{
  "n_layer": 9,
  "d_model": 160,
  "n_experts": 48,
  "experts_per_token": 6,
  "d_expert": 32,
  "d_shared_expert": 64,
  "activation": "swiglu",
  "moe_layers": [0, 1, 2, 3, 4, 5, 6, 7, 8],
  "router_score": "sigmoid",
  "normalize_top_k": true,
  "routed_scale": 2.45,
  "balance_loss": 0.000112,
  "balance_bias": true,
  "router_cosine_scale": 14.0,
  "init_std_router": 0.0255,
  "lr_router": 0.0011,
  "vocab_size": 8670,
  "norm": "rmsnorm",
  "norm_eps": 1e-06,
  "tie_embeddings": false,
  "optimizer": "muon_variant",
  "lr": 0.0103,
  "beta1": 0.95,
  "batch_tokens": [65536, 131072, 196608],
  "seq_len": 2048,
  "train_tokens": 588400000,
  "steps": 5031,
  "dataset": "wikipedia_en"
}
Below are experts of layer 3 (counted from 0) of a mixture-of-experts language model. Rows are named router (the router's row for the expert), gate (a neuron's input weights, with its number), up (a neuron's input weights, with its number) and show model dimensions 0-159. Each number is 128 + 32 x the weight over its row's rms, rounded and kept within 0 to 255.
After each expert's rows: a language model's description of what the expert responds to; "mostly gets" lists some tokens that are sent to it at least half of the time. This comes from a sample of Wikipedia text that the model never trained on.

# expert 23
router [167 124  89 150  81  73 151  93 113 115 121 131 123 131 147  76 149 161 112 136  93 172 108  94 118 161 149 127 122 138 133  92 120 173 158  88 149 116 139 105  97 129  92 126 119  94 101  48 119 180  95 128  52 135 146 101 115 159 149 143 146 148 196 157 129 127 129  71 119 101 120 190  65 171 141 157 148 126  23 117 139 122 127 141 164 111 138  79 138 157 162 162 110 118 118 146 127  88 166 145  83 112 113 133  99 142 155 100 177 132 151 120 147  88 136 126 153 101 111 135  87 183 164 100 117 240 119 174 123 111 198 119 156 126 147 116 176 158  78 157 138 105 136 107 163 128  80 187 115 148 154 148 151  76 177 122  68 114 114 103]
gate0 [133 102  89 166 163 148  90  92 133  90 124  91 146 164 116 118 116 144 177 180 169 115 115 154 165 102  58 156 143 128 156  67 138 125 177 114 144 145  95 155 140 106 158 111 152 123 142  72 175 157 135 108 129 100 136 177 109 126 136 194 136 155 111 200  98 155 133 119 118 164 121 102 184 217 118 183 201  65 116 121 172 120 116 148 141 124 120  73 170  63 137 145 155  92 129 156 126 159 180 130 139  97 141 115 137  50 153 108 126 128  74 140  68 105 138 108  89 157  80 159 128 144 124  85 106 154 170 124 162 119 142 100 143 141 141 146 141 168 114 101  86  75 159 134  84 176 137  85 124 136  67 144 101 137 121  82  87 102  96 158]
up0 [145 167 116 110 166 134 117 144 148 100 145  72 108 157 175 176 101 134 116 167 118  91 154 133 111 184 110 161 106  93 161 159 112  96 100 107 107 158 137 163 160 108 130  97 125 185 124 105 106 102 112 173 162  82  94 105 106 195  53 147 116 155 140  92 135 153 140  79  83 122 161 169  85  82 226  98  85  76 118 156  83  81 122 168 165  75 101 124 148 116 167 120  96 157  98 158 152 156  80 122 109 108 115 125  83 142 139 157 114 172  71 171 128 129 123 183 113 171 206 142 123 171 179 140 127 138 123 121 147 165 133  97 107 104 182 135 139 139  99  98 104 131 120  88 123 150 136  71 155 154 127  74 135 104 142  86  86 108  74 108]
It responds to: The and word fragments. Capitalized The, especially inside titles and names, plus short mid-word syllables like ar, al, us in taxonomic and foreign names.
mostly gets: " The", "The", " Ar", " ar", " However", " JPL"

# expert 14
router [185  76  66 134  97  82 162 168 153 108 149 156 215 126 136 142 142 100 106 111 105 146 177 114 138 105 130 123 131 149 105 123 177 124 119 131 124 148 205 126  95 154 133  85 139 106 158 117 130 180  79 163 153 198 158  96 150  87 139 155 156 127 183 146 150 141 142 126 109 121 148 147 100 144 142 162 124 159   0 135 136 116 102 119 130 161  97  83 131 135 116 148 156 148  87 140 204  56 146 179 133 147 166 126  70 130 133 105 139 121 156 101 118 129 142 144 120  81  80 146 114 149 108 128 158 211 172 129 137 100 160 163 151 140 116 139 151 166 103 126 103 157 149 119 181 120 162 221 145 147  82 157 122 101 113 130 117  99 101 120]
gate2 [ 86 104 175 143 198 122 122 145 114 144  84 103 144  91 106 156 141 127 137 118  86 132  53 107 110 107 122 106 155 204 164  62 129 135 124 128 154  85 168 120 101 157 158  87 157 119 187 175 113 137 145 144 142 171 111 111 130 139 142 172 110 122 128 172 112 137  75 118 135 137 140  78 112  51 112 122 179 160 116 136 134 155  86 176 111 139 176 107 162 155 132  72 141 149 138 165 141 142 106 112 133 183 157 173 138 179 138 114 154  72 101  95 126 169 152 112 138 167  89 187 137 162 142  94 142 120 105 163 126 177 116 105 101 105 130 111 168 116 132 114  78 151 145 120 145 167 139 183 248 113 180 131 183 103 165 150 109  73 113 156]
up2 [131 107 129 101 135 182 144 148  84 161  52 111 126 107 110 173 145 136 150 139  76 178 117 167 155  72 148 165 136 138 124 110 150 106 131 142 150  89  78 116 138 131 120 113 160  94 129 172 129 124 129 123 135 110  89 178 144 100 136 139  87 173 181 131  97  75  67 151 119 100 115  76 153 115 128  98 138 174 187 153 136 160  91 170 110 130 145  96 159 105 157 100 156 178 146 114  95  87 147 147 142 157 146 212 110 103 144 115 104  95 164 130 112 108 131 181 184 104 129 107  98  92  69 114 112 117 110 202 151 100 150 141  86 116 114 127  60 151 101  67 181 162 108 106 130 148 200 215 168 131 145 177 136 164 151 140  75 137 125 163]
It responds to: Line breaks, mid-word pieces. Line breaks and table separators, plus inner word pieces after a short prefix, such as Comp-et-ing, v-est-ibules, ir-rig-ation.
mostly gets: " acc", "|---|---|---|---|---|", " expl", " int", " cont", " pl"

# expert 10
router [153  53 126 108 110 168 148 126 102  30  79  99 157 141 146  89 166 179 101  97 176  97  67 101  81 188 100 114 157 112  92  91 142 165 115 142 133 121 149 146 112 110 174 137  94 102 137 167  91 151 108 177 151 110 189  90  99 121 159 160  62 121 120  95 114 140 159 119 139 158 159  84 113 157 101 173 134 123 110  81 170  89 125 127 173 164 106 101 118 175 187  90 115 126 109 148 140 130 159  96 116  85 112 116 132 138 125 116 142 129 157 117  84 117  90 162 127 107  90 118 148  85 177 156 133 171 154 128 147 144  95 208 126 156 103 165 126 136 105 140 128 102 157 123 133  86  82 150 160 151 162 204 166 150 177  75  81 104 103  98]
gate0 [135 175 116 160 189 136 137 144 103 155 127 127 195 155 151  90 125 125 121 138 106 133 144 155  84 152 199 131 105 140 121 146 142 126 103 127 125  44 116 151 157 186 127 179 131 147  88 134  87 178 157 145 152  88 135 161 129  90 107 115  82 108 161 117  75  59 122 154 143 180 149 196 106 118 123 144 115 117 160 147 112  99  72 137 142 146 132  99  97 119  90  44 135 130  87 110 116  80  71  54 141 159 133 113 113 129  75  35 112  94 115 146 174 136 174  61 160 101 121 160 119 134 123 133  95 153 122 119 109  90 116 134 162 118  81 191 192  79 141 155 163 129 127 158 133 143 168 139 154 120 150 196 152 134 100  99 122 132 137 149]
up0 [ 81 144  60 135  81 157 154  54 144 157 124 108 114 100 150 142 157 184 129 124 126 151 158  81  98  74 141 113 116  91 166 104  64 173 176 123 153 132 135  99  88  83 179 106 146 125 161 126 120 165  43 118 119 107 132 125 104 101 156  71 157  93 139 157 210 109 122 174 186 112 112 145 102 123 155 106 106 159 120 123 143 137  94 126 102  85 131 157 142 149 128 160 125  83 148  93 115 129 102 125  69 184 112 112 156 127 126 129 119  66 110  54 144 117 124 179 107 143 105 149  80 125 150 128 128 125 140 159 140 136 174 184 163 126 121  86 157 190 101 128 201 100 210 103 114 117 130 154 110 114  90 111 147 114 138 203 102 157  99 122]
It responds to: Punctuation after names. Commas, periods, closing parentheses and quotes, and "and" ending a name, place or clause, especially in lists and biographies.
mostly gets: "),", ".\"", ").", ",", "\".", "\","

# expert 27
router [145 151 109  99 139 114 129  79 115  77  99 140 173 103 189  85 144 164 132 170 188 154 128  48 151 170 134  81 148 116 150  90 111 177 153  90 124  51 146 122  96 168 169 118 101 121 136 153  79 136  90 166 136 112 142 103 132 123 152 122 128 139 122 150 159 163 155 108 108  35 170 161 135  85 102 102 145 111  79  89 156 135 100 117 125 114 160  93 148 169 222 116 138 134 112 195 142 104 135  98 124  99 122 146 126 127 109  95 184 141 160 127  79  88 177 132 100 113 129 156 126 116 169 187  94 118 146 126 118 158 105 139 109 124 129 141 160 171  85 147  77 126 176 123 137 104 110 156  99 186 102 197 145  99 178  98  90 147  84  79]
gate2 [150  92 181 158 139 123 193 106 122 142 115 132  79 122 165 140  96 159 154 146 193 208 140 115 111 127 103  87 101 115 115 164 138 131 132 137 146 152 108 128 110 132 101 162  65 150  88 114 138 153  97 103 124 157 171 117 166 180 123 188  82 139 117 164 104 111  57  90 126 109 105 140 121 163 163 176 172  57 160 158 149 107 143 132 139  78  66 176 123 131 224 171 137 166 132 130  76 109 108  64 112 144 106 182 153 128 161 122 126 141 133 144 134  88  92 133 162  63  97 113 100 151 135  95 124 123 104 133 120 123 178 113 168 162 155 178 197  86 167 165 140  80 158  82 139 154 139 156 144 124 105 148 152  91 146 121  91 148 161  93]
up2 [103 120  65 126 138 148 134 144 158 140 161  65  76 137  94 134  85 123 128 144 169 107  74 131 126 159 165 134 116 102 156 118  64  95 118 128 106  84 166 127 119 141 153 172 154 129 160 121 132 100 185 156 137  98 148 143 103 128 188 113 149  92 106 109  99 174 170  86 101 140 137  85 107  62  83 127 166 123 148 202 114  83 229 118 150 108 159 153 168 131 117 120 148 145 139 141 172 200 136 134 166 134 117 143 117 135 136 174 127 170 175 125 102  96  79 120 115 107 152 149 138 138 117 113 145 208 141 117 107 185  75 149 107 114  91  44 105  96 134 130 145 120 145 179  94 130 160  96 122 104 114 118  74  91 100 142 173 144 195  74]
It responds to: Function words, intensifiers. Articles, possessives and auxiliaries in running prose, like the, his, has, are, and intensifiers such as very, most, also, extremely.
mostly gets: " the", " his", " have", " has", " are", " their"

# expert 25
router [152 141  65 138 156 125 145 146  77  56  71 121 203 142 184  76 171 167 127 114 154 131  85  77 131 142  96 101 157 155 109 103 134 146 151 124 128  90 139 148  99 138 157  95 147 106 116  97 120 192  80 187 112 131 161 139 162 113 210 188 137 156 156 143 166 119 150 146 145 114 120 168  95 159 130 128 157 137  73 107 154  91 121 130 109 102 132 119 103 187 156 131 117 163 111 167 154  73 156  49 137 125 127 134 141 190 125  93 115 107 171  95  91 107 163 173 164 101 127 119 124  92 159 161  94 125 127 179 134 124  88 147 139 123 145 200 157 148  85 154 114 150 141 135 126 101 139 151  92 198  96 147 149 150 185  81  79 111  81 145]
gate0 [107 107  84 107 113 151  99 137 138 213 128 188 178 167 126 100 135 136  98 156 119 102  94 152 127 146 134 112 133 146 177 131 119  96 189 138 153  71 143 146 129 208 160 105 154 173  82 128  74  72 131 139 113 151 161 138 143 138 110 119  96  53 131 147 102 109 166 173 135 134 113  99  93 124 132 171 181 127 107 163 145 142 179  41  96 116 177 190 122 230  95 116  72 119 147 106 116 135 139 172 145 145 166 191 106 135 188 108  86 114 118 127 133 181 119 155 120 134 114 106 103 139 130 160 155 103 115 121 164 157 162 114 138 170 120 126  95  74 131 110 142  85 102 111 135 155 165 137 166 109  74 127 123 131 112 130  48 127 100  97]
up0 [100 144 161 130 152  98 115  92 172  53 185 137 160  67 161  93 101  90 122 148 110 150 168 143 143 131 124 117 113 134  76 143 172 150  77 136 110 164 136 112 102  86  47 170  81 112 113 126 114 159 131 134 191  99 129 140 120 111  92 125 102 153 135 118 174 102 112  83 158 165 141 138 104 117 106 157  89 140 171 104 133 153 122 187 185  98 107  69 122  99 174 119 159 104  90 166  92 161 123 108 151 139  85 143 122 123  84 118 198 137 104 196 109 109 133  67 100 140 110 156 117 161 115 150 172 157 106  73 141 113 102 113  74  90  69  85  96 117 114  80 122 148 112 115 125 142 109 144 152  74 136 143 174 137 118 133 215  71 103 179]
It responds to: Clause connectors. Commas, semicolons, and clause-linking words like but, when, where, that, plus the, in running narrative prose.
mostly gets: " but", " the", " that", " when", " where", " then"

# expert 2
router [150  70 120 110 122 121 137 105 115  90  82 116 183 107 196  85 167 164 117 142 126 102  98  76 147  99 109  84 150 153 144 101 121 162 143 101 139 139 203 147 121 172 192 108 102 115 122 113  69 103  96 168 128 125 186 127 149 101 115 111 137 131 164 145 128 132 151 110 100  37 165 147  86  71  73 139 121 140  90 137 144 155  90 128 149 160 127 117 191 145 211 114 111 132  87 169 143 129 116 128 142 108 101 179 131 134 126 105 159 135 179 126  83 100 170 106  67 119 141 151 105 147 141 142 166 130 187 135 142 171 111 146  77 157  90 178 184 163  73 102 112 152 173 122 171 113 146 173 125 136 118 179 116 117 185  82 103  95 160  93]
gate29 [151 118 135  80 108 101  97 134  36 128  93 137 137  79 167 150 171 158  96 154  97 129  87 155 117 150 149 132 146 120 161 152 113 179 125 136  95  97 164 194 157 166 132 113 124 101 159 107 174 185 122 222  59  66 125 146 100 131 154 162 114 139 104 118 135 152 132 102 157 135  84 161 156 124  99 130 116 126 165  85 168 170 160 132 153  97 104 137 156 162 223 133 126  86 182 166 157 131 101 125 152 110 151 116 167 119 114 166 137 137 123 123  65 129 141 119 126 136  95 128 115 186 155  83 113 123  95 152 132 178 125  72 153 105 122 186 142 126 153 130 142 155  77 188  94 141 139 127  91 122 181 142  84 205 163 116 162 127  84 101]
up29 [151 108  66 176 189 129 105 103  55  81 150  83 112 103 107 127 106 131 144  52 112 167 117 123 137 103 186  83 141 133 106  60 147  87 121 101 105 156 114 128 143  99  74 138 160 141 109 170 103 114 127  95  91 129 124 151 137 102 124  92 113 155 149 120  63 124 114 172 117  74 130 134 164  89 126 143 114 111 106 115 110  82  99 156 115 125 147  49  98 107 136 118 102 164 117  27  94 120 106 130  76 179 154 100 181 129 105 123 140 142 126 125 149 147 146  91 112 131 146 122 133 121 123 221  97 193 126 145 136 107 122 178 127 116 169 179 155  74 144 129 145  78 137 160 149 178 120 182 109 131 106  80  66 113 155 145 127 160 183 147]
It responds to: Determiners and adjective endings. Articles, possessives and quantifiers before nouns (a, the, his, several, two), plus adjective suffixes like -al, -ical, -ural.
mostly gets: " some", " two", " new", " a", " three", " several"

# expert 39
router [124  74 118 169  99 110 114  74 103  51  44 174 101 111 103 137 134 129  60 148 175 129 117 107 147 176 124 107 146 178  90  70 127 158 114 118 168 126 123 177 120 177 196 129  77  95 192 131 104 119  82 179 125 145 172 118 129  92 149 180 120 134 156  79 158 118 134  97  87 134 133 116  87 145  61 154 143 110  77  68 173  76  82 141 104 196 168 125 138 157 166 140  98  91  82 193 188 121 149  81 114 111 113 121  92 148 134  91 184 150 160 123 100 134 117 148 117 116 118 154 135 101 155 143  92 171 133 146 149 151  75 159 112 147 126 148 157 156 131 141  79 148 145  97 166 125 127 154 135 148 122 161 153 162 129 106 110 116 122 121]
gate2 [157 104 102 168 147 150  62  88  82 127 118 115  92 131 157  93 134 139 116 112 120 167 135 177 143 153 124 153 180 103 157  97  87 127 100 215  98 118  89 122 109  91 119 147 160 113 131  62 136  82 138 162 145 148 115  98 163 107  77 149 138 106  77  86 162  78 147 100 102 107 166 115 143 130 123 167 109 134 100 163 163 115 146 113 132  85 114 126 143 161 161 105 162  51 113 113 151  98 128 150 135 129  99 116  98 129 169 113 134 122 163 172 128 148 120  99 115 116  65 105  83 124 141  78 182 174 138 171 206 150 137 107  80 181  69 123  69 113 135 127 104  63 133 133  88 127  57 123 182 169 175 183 119 163 154 161 141 110 116  67]
up2 [135 140  98 134 156 133 167 120 148 124 112 186 164  99 136 129 127 148 158 164 135 108  90 127 116 158 124 106 150  97 189 106 130 140 132  78 133 108 179 134 158 198 163 132  85 115 185 128 117 150  92  89 100 167 156 136 160 130 135 136 129 141 133 103 179 167 155 127 175 114 116 190  50 135 163  98 117 143  94  85 140  97  53 176 124 201 106 134 156 187 168 126  86 148 157 136 123 114 194 116 103 108 114 153  81 127  82 141 121  51  95 139 123 154 126 143 134 103 163 194 131  59 133 116  55 136  52 102 148 114 113 168 105 143 166 123 177 129 125 136 158 181  75 110 101  88  84 123 117  95 159 118 146 109 118  81 115 159  83 122]
It responds to: List and credit separators. Semicolons, dashes and pipes separating names in credits and lists, like Directed by, Starring, awards, plus sentence-ending ")." and quotes.
mostly gets: ").", " ===", ".\"", "\".", ");", " ="

# expert 46
router [173  77 143 143  79 145 159  96 122 135 105 126  66  85 158  82 177 153 145 171 141 166  84 135  83 114 113  79 150  98 134  86 118 142 115 129 137  81 110 132  99 130 126  91 116 170  62 159  86 183 124 143  93 106 129  92 172 103 150 177 104 166 164  86 148 149 173  99 124 119 173 149 162 133  99 161 164 145  52 127 151 155 102 143 153 177 141  93 142 132 117 127 161 125 135 138  80 103 159  57  99  79  96 170 100 176 124 123 165 153 111 110  72 144 168 127 124 128 133 120  96 126 151 136  94 249 181 145 169 144 141 120 152 158  87 142 117 134 159 207  93 125 164 118 135 161 115 152 145 181 109 117 153 142 113 117 105  86 100 151]
gate0 [156 121 142 109 154 172 210  94 161 118 165 125 140 136 171 135 103  94 183 132 168  59  93 125 165 165 214  93 118 147 161 134 106 145 105 105  93 139 131 154  74 197 169 147 175 173 136 112  99  99 136 145 129 161 163 116 145 163 160 132 126 138 100 123 141  86 156 103 149 141 119 140 129 153 110 124 137 143  36 201  85  95  98 138 147 109 137 139 158 121 123 162  99 125 111 117 131  95 143 154 145  61 150  48 112 181  88 118 137 164 115 121 131 122 101 154 132 104 196 182 192 120 194 136 111 187 105 152 123  91 163 125 163 145 160 134 126 167 137 200 158 128 127  91 149 101 102 106 185 133 126 140 146  98 149 141  93 105 148  96]
up0 [146 182 162 139 117 119  73 114 122 166 146 100 113 134 136 143 148 112 133 127  69 119 176 169  71 154 150  90 141 125 134 140 131 140 166 123  88 100  26 138 109 112 106 112 152 112  88 123 162 166  88 133  94 121 143 205  93 144 122 117 108 135 102 111 123 164 117 172 166 184  58 136 100 145 177 171 146 120 148  99  65 108 145 181 128 103  88 104 166 104 166 134 191 126 117 131 172 151  95 113 109 203 198 157 144 141  99  99  75 110 104 104 126 173 136  78 170 193 165 138 113 142  81 127 169 114 131 132 121 110 178 147 109 150 224  77 144 157 148 154 115 137  99 149 141 155 119 159 130 121  93  85 133 140 145 162 158  86 149 130]
It responds to: Foreign name pieces. Word pieces inside Slavic, German, Hungarian or Central Asian names and words, like Macie-j, Gardašev-ić, deutsc-her, Kh.
mostly gets: "che", "í", "ah", "han", " Ol", " Sch"

# expert 16
router [175  69 141 105 101  88 149 101 109  49  99 161 179 102 110 105 131 144 145 117 106 182 132 124 152  82  95 102 163 195 131 111 100 158 142 143 144 125 165 119 119 123 205  74 140  96 141 112 101  84  90 164 152 139 165  82 139 122 137 143 144 101 188 102 133 111 131 142  95  62 169 114  79  93 115 148 109 131  59  94 123 120 119 123 149  94 140 112 147 172 159 107 119 109  46 165 154 127 123 129 185  80 162 151 115 121 109  40 141 142 174 125  95 112 133 145 116  87 106 147 134 135 171 152 170 186 126 162 158 120 115 159 112 157 110 152 131 144  80  72 106 155 129 145 162  95 137 180 186 119  89 154 128 164 116  80 115  53 137  92]
gate0 [168  84 124 119 155 108 160 218 126 152 152 155  92 108 128 121 127 102  97 127  40 138  95 139 133 135 143 140 143 143 143  88 166 125  70 129 149 158  58 154 148 115 152 106 108 110 145 131 124 100 184 145 139  83 140  58 106 124 116  87  95  90 179 164 162 116 173 163 184 122 166 169 123 115 128 124 138 152  69 143 173 149 115 151 160 161 197 107 166 166 111  85 103 156 163 116  99 125 119 104  92  91 134 183 140 175 119 147 154 101  98 112 148 112 123 178 125  66  85 164  89 112 145 115 117 164 126 110  99 121 105 131 115 113  63 146 141 136 140 166 203 101 152 127 161  81 168 129 131 100 104 143  83 133 140 172  44 110  61 103]
up0 [176 168 121 162 132 160 101 129 126 168 140  99 108 130 113 168  45 155 128 104 112 101 184  59 143 130 132 133 141 110 124  69 171  64 100  99 159 106 178 162  95 101 144 108 134  72 111 154 193 187 133 101 141 151 148 124 111 196 113 157  87 108 154 139 134 146 122 149 173  72 111 121 136 136  77 108 136 160  98 102 107  91  85  79 138 141 150  80  73 120 129 134 122 156 143  80 166 137 147 201 129 106 101 151  79 118  87 105 150 195 129  99 141 115 138 194  77 138 121 144  78 137 136 158 153 151 118 194  90  62 137 138 161 137 147 146 185 115 135 103 110  86 114  85 157 167 119 125 110 151 161  99 169  97 127 123  90 122 105  70]
It responds to: Person and role nouns. Noun heads and their suffix pieces for people and roles, such as player, member, father, accountant, surveyor, emperor, plus general nouns like city.
mostly gets: " player", " member", " man", " Republican", "ator", " father"

# expert 7
router [148  78 149 172 110 125 144  83 130  75  91 143  97 115 113 124 133 105 164 140 175 174  84  89  88 153 126 143 133 139  98 130 185 168 109  96 171  97 130 147 136 182 170 107 107  99 140 150  81 122 177 154  76 152 163  82 155 107 123 166  78 150 149 110 173 114 109 114  95 139 177 138 113 107  78 180 146 154  67 114 144 103 103 141 111 165 156  87 118 159 143 125 116 157  88 169 137 129 166  58  94 122 125 178  73 145 109  80 198 158 167  79 133  95 103 159 187 154 111 106 128 107 188 146 115 213 134 148 129 163 114 167 115 143 101 142 162 155 137 162  98 136 152 125 152  93 113 112 132 157 123 100 173 171 102  43 173 105 124 108]
gate2 [ 96 149 145 123  99 137 145 192 140 110 133  83 156  85 147  99 165 132 105 112 156 133 192 116 148 173 120 123 154 131 135 117 169 120 160 145 157 154  95  99 113 167 107 154 121 102 171 147  84 132 202 170 117 166 137 168 105 112 157 113 123 135  93 145 209 155 160 151 125 118 158 102 156 150  86 125 175 125 132  51 117 176 112 127 126 131 102 123 113 157 204 120 135 104  76  78 160  99  80 118 125  89 118 105 108 180 108 114 135 131 143 151 130 145 138 150 127 127  72 131  66 127 149 123 163 178 162 179 145 132 195 153 147 224 110  73 134 149 157 120 123 122 147 173  80 125 199 125 115  87 179 136 139 120 136 138 195 105  42 147]
up2 [116  83 111 129 125  92 112 116 111 142 186 113 137 117 130 137  80 110 114 139  70 101  72 174 104  86 159 130 101 105 146 127 128 126  50 146 136 177 126 196 194 113  95 148  48 150  86 163 142 117  99  87 143 146  70  54 108 126 111 123 171 150 142 171 125 144 121 149 127 141 123 152 139  88 137  87 170 136 104 157 166 112  96  80 152 138  66 117 147  61 146 130 135 130 126 174 119 115 133 132 137 115 166 130 105  68 167  75 152 161  42 110  93 102  59  90 159 153 124 102  77 135 111 154 166 126 132  90 151 123 105 121 129  39 156 151 129  77  71 125 134 140 131 133 111 160 117 117 112 111 151 100 122 128 187 159 104 186 137  99]
It responds to: First names, table pipes. Common given names such as John, William, George, Bill, Los/San place starts, and row-starting pipes, dashes or equals signs in sports tables.
mostly gets: " John", " William", " Robert", " San", " George", " Michael"

# expert 4
router [131 134 127 131 101 112 137  67 142  89  48 117  97  74 101 148 161 143  51 140 165  99  88 104 132 214 176 103 131 126  73 120 163 128  69  87 154 117 168 159 119 190 167 149  78  96 133 144  85 134 132 174  97 137 173 119 169 110 134 133 109 137 168  91  95 127 156  68 110 136 140 130  96 120  80 141 136 124  69 150 178 105  81 157 126 217 148 135 132 164 176 114 106 136  81 154 152 111 163  93 118 145  99 115 121 137 101  80 193 129 166 107 128 126 141 151 164 142 104 168 106  95 142 128  50 174 133 136 111 111 113 123  95 124  95 169 171 132 120 139  86 174 180 111 176 159  97 124 138 164  90 155 128 123 142 121 125 110  75 121]
gate1 [ 93 171 125 146 146  96  69  96 117 132 164 142 187 115 126 110 140 122 110 179 132 138 120 172 136  70 209 121  84  80 119 113 185 137 108  85 153  76 131 128 172 129 180 110 176 102 123 105 132 143 123 146 159 119 167 141 148 117 141  97 146  98 213 100 143 165 148 103  97  78 129 117 161 122 107 157 114 136 164 118  85  93 125 137 108 143 165 127 131 184 154 157  79 125 178 183 122 122 206 115 149 138 138 118  91 142 122 127 158 138 157  66 143 129 132 155 126 106 147 133 152 118 150 166 136  64 179  98 148  69  64  70 127 160 132 101 123  96 131 104 130 183 182  27 101 121  86 173 138 180 127 146 131 173 144 133 141 166 111 125]
up1 [165 171 118 158  86 107 205 202 123 158  85 134 106 107 104 105 184 148 160  93 115  95 127  82  58 123 145 143  93 162 159 176 165 103 163 176 125 146  98 131  73 137 149 161 119 112 154 149 107 154 141 185 180 166 115 106 138 100  96 118  81 110  88 117 113  54 121  89 170 165  98 150 180  84 149  90 165 130 110 158 124 155 105  73 160 185  57 151 131  61  75  94 134 137 129 142  69 139 113 108 132 132 113  83  74 132 213 157 120  93 111 150 163 105 153 127 122  90 147 150 130 188  97 136 181 151 124 143 102 134 145 140 158 168 115 138 147 136 110 176 123 118 122 164 139 102 149 156 120 156 160  97 161 146 155 130 104 132 119 120]
It responds to: Table cell separators. Pipe separators between cells in data tables, plus colons and semicolons after field labels, as in Engine: and Space | 2000.
mostly gets: " —;", ");", "',", " in", " an", " :"

# expert 43
router [123 129  72  93 121 146 127 123 134  74  91 119 184  85 108 167 148 116  45 177 131 171 134  98 128  97 101  94 172 160 158 154 101 164 135 104 113  89 104 131  85 131 176 133 103 151 159 109 156 165  96 170 126 182 178 140 146 113  74 122  65 124 208 132 109  75 138 121 115  76 179 143 121 112 102 103 142 127  57 113 154 168 140 140 118 139 136 117 130 176 156 149 111 133  76 128 119  76 123 173 114 152 127 138 109 135  90 138 121 115 139 129 144 105 120 108  77 103  96 145 115 101 113 145 136 231  92 137 163 121 110  86  98 149 136 130 156 209  40 107 178 166 165 110 169 138 146 104 114 181 107 167 140 162 167 114 105 131 107  93]
gate0 [ 84 164 153 150 151 154 158 165 118  95 103 109 142  78  62 135 101 114  86 117 158 171 157 112 123 149  95  69 165  95 143 107  99 151 131 150 163 121 160  70 105 130 148 163 124 123 156 148 199 178  64 142 188 159 180 127  87 113 120 146 139 166 147 102  78  63 126 117 164  94 110 127 141 133 162 150 155  83 173 145 121 108 112 111  64 136 110 114 165 156 143 116 135  72 105 149 146 147  85 116  80 163 120 121 111 132  95  89 118 167  80 142 138 152 114  85 102 181  83 145 163  78 117  96 152 155 137 128  68 144 136 188 153 128 121 152 132 190 181 115 148 124 118 146 216 232 133  79 123 121 148 140 111 125 116 115 111 151 141 118]
up0 [168  69 183 133 107 153 134 115 159 110 145 126 141  97 111  70 148 106  82 125  80 108 174 128 142 133 149 146  64 205  85 117 125  75 113  91 156 117 130 121 141 181 118 151 194 144 152 130  94  80  93  91 150 182 185 152 131 119 115 173 147 124 139 121 169 165 158 132 159  97 183 142 104 159 145  78 119 155 101  87  94 153 143  99 134 117  94 148 174 118 144 164 154 105 123 171 157 158 141 129 148  86 131 101 161 162 126 168 128  81 139  92 143 116 120 211 163 151 144 179  63 131 152 139  80  55  82 125  95 140 122  93 165 120 143 135 100 111  66  92 103  74 104 118  94  74 101 145 109 117 110 147 125  90 166 105  64  97 138 136]
It responds to: Verb and noun suffixes. Word-ending pieces like -ed, -ation, -ing, -ment completing verbs and nouns, plus words such as down, work, death, birth, Born.
mostly gets: " down", " Born", "ted", " death", " work", " birth"

# expert 36
router [157 140 106 150  99 121 142 105 125  37 100 149 187 135 164 141 164 116  92 147 150 158  86 106  84 101 144 138 181 140  90 117 118 170 140 124 159 126 111 133  84 130 178 107  85 143 167 117 160 139  76 144 118 132 141 108  81  97 117 161 116 135 130 103 153 101 122 110 137 106 151 135 113 145  74  26 165 131  77 121 165 110 137 184 112 114 155  98 120 161 144 138 141  83  54 143 147  96 171 136 124 119 100 160 109 153 108 123 160 129 119 107 115 155 223 141 116 135 123 135  90 112 103 118 113 141 136 142 186 124 112 115 142 157  83 126 131 158  59 146 128 167 169  61 154 153 118 123 186 159  60 199 132 143 180  34 107 141  80 116]
gate0 [158 160  96  90 144 114 189 162 181 146 112 123 189 164 177 153 208 137 171 133  81 126  57 136 149 129 170 103 157 126 128  92 166 166 111 137 125 131  88 102 113 175 124 128 146 131 119 195 103 192 154 133  62 168 132 101 112 116 189 132 113 128 154 114 170 160 141 194 171 178  80 110 118 170 152  75  89 106  79  82 136  69  99 165  86  99 120 147  98 106 139 114  86 161 103 157 126 116 114  81  82  92 135  90 147 151 117 138 156 127 136  91 112 134 132 128 134 186 123 119 116 153 131 152 119  69 150  95 182  76 144 157 120  85 147 100 113 147 109 134 143 159 110 168  79 157  92 140 168 163 108 102 146 154  73 128 155 136  80 122]
up0 [ 92 130 196  83 111 129 131 104 186 115 157 140  77 168 117 117 132 129 102 158 110 123  71 188 169 137 126 105 171 158 156  93 109 174 104 109  79 122 185 121 133 121 139 146  89 171 147 122 149 132  80  96 153 138  79 135  89  80 136 117 129  92 135 122 148 137 169 123  75 178 132 146 105 122 143 160 134 127 104 139 223 128 131 129  72 116 145 122  81 213 116 190 145 128 188 133 161 195  87 124 199 133 143  97 137 100 111  93  91 133 182 134  96 152  73  49 126 111  50 164 124 124  93 116 144  94 188 128 118 143 140 107 143  64 162 127 101 176  90 119  96 130 119 146 115 128 124 119 138 105  87 143 124 129  86 118 100 134  96 126]
It responds to: Pronouns and participles. Object pronouns and auxiliary or past-participle verbs in running prose, such as him, it, been, used, released, appointed.
mostly gets: " it", " been", " used", " have", " him", " known"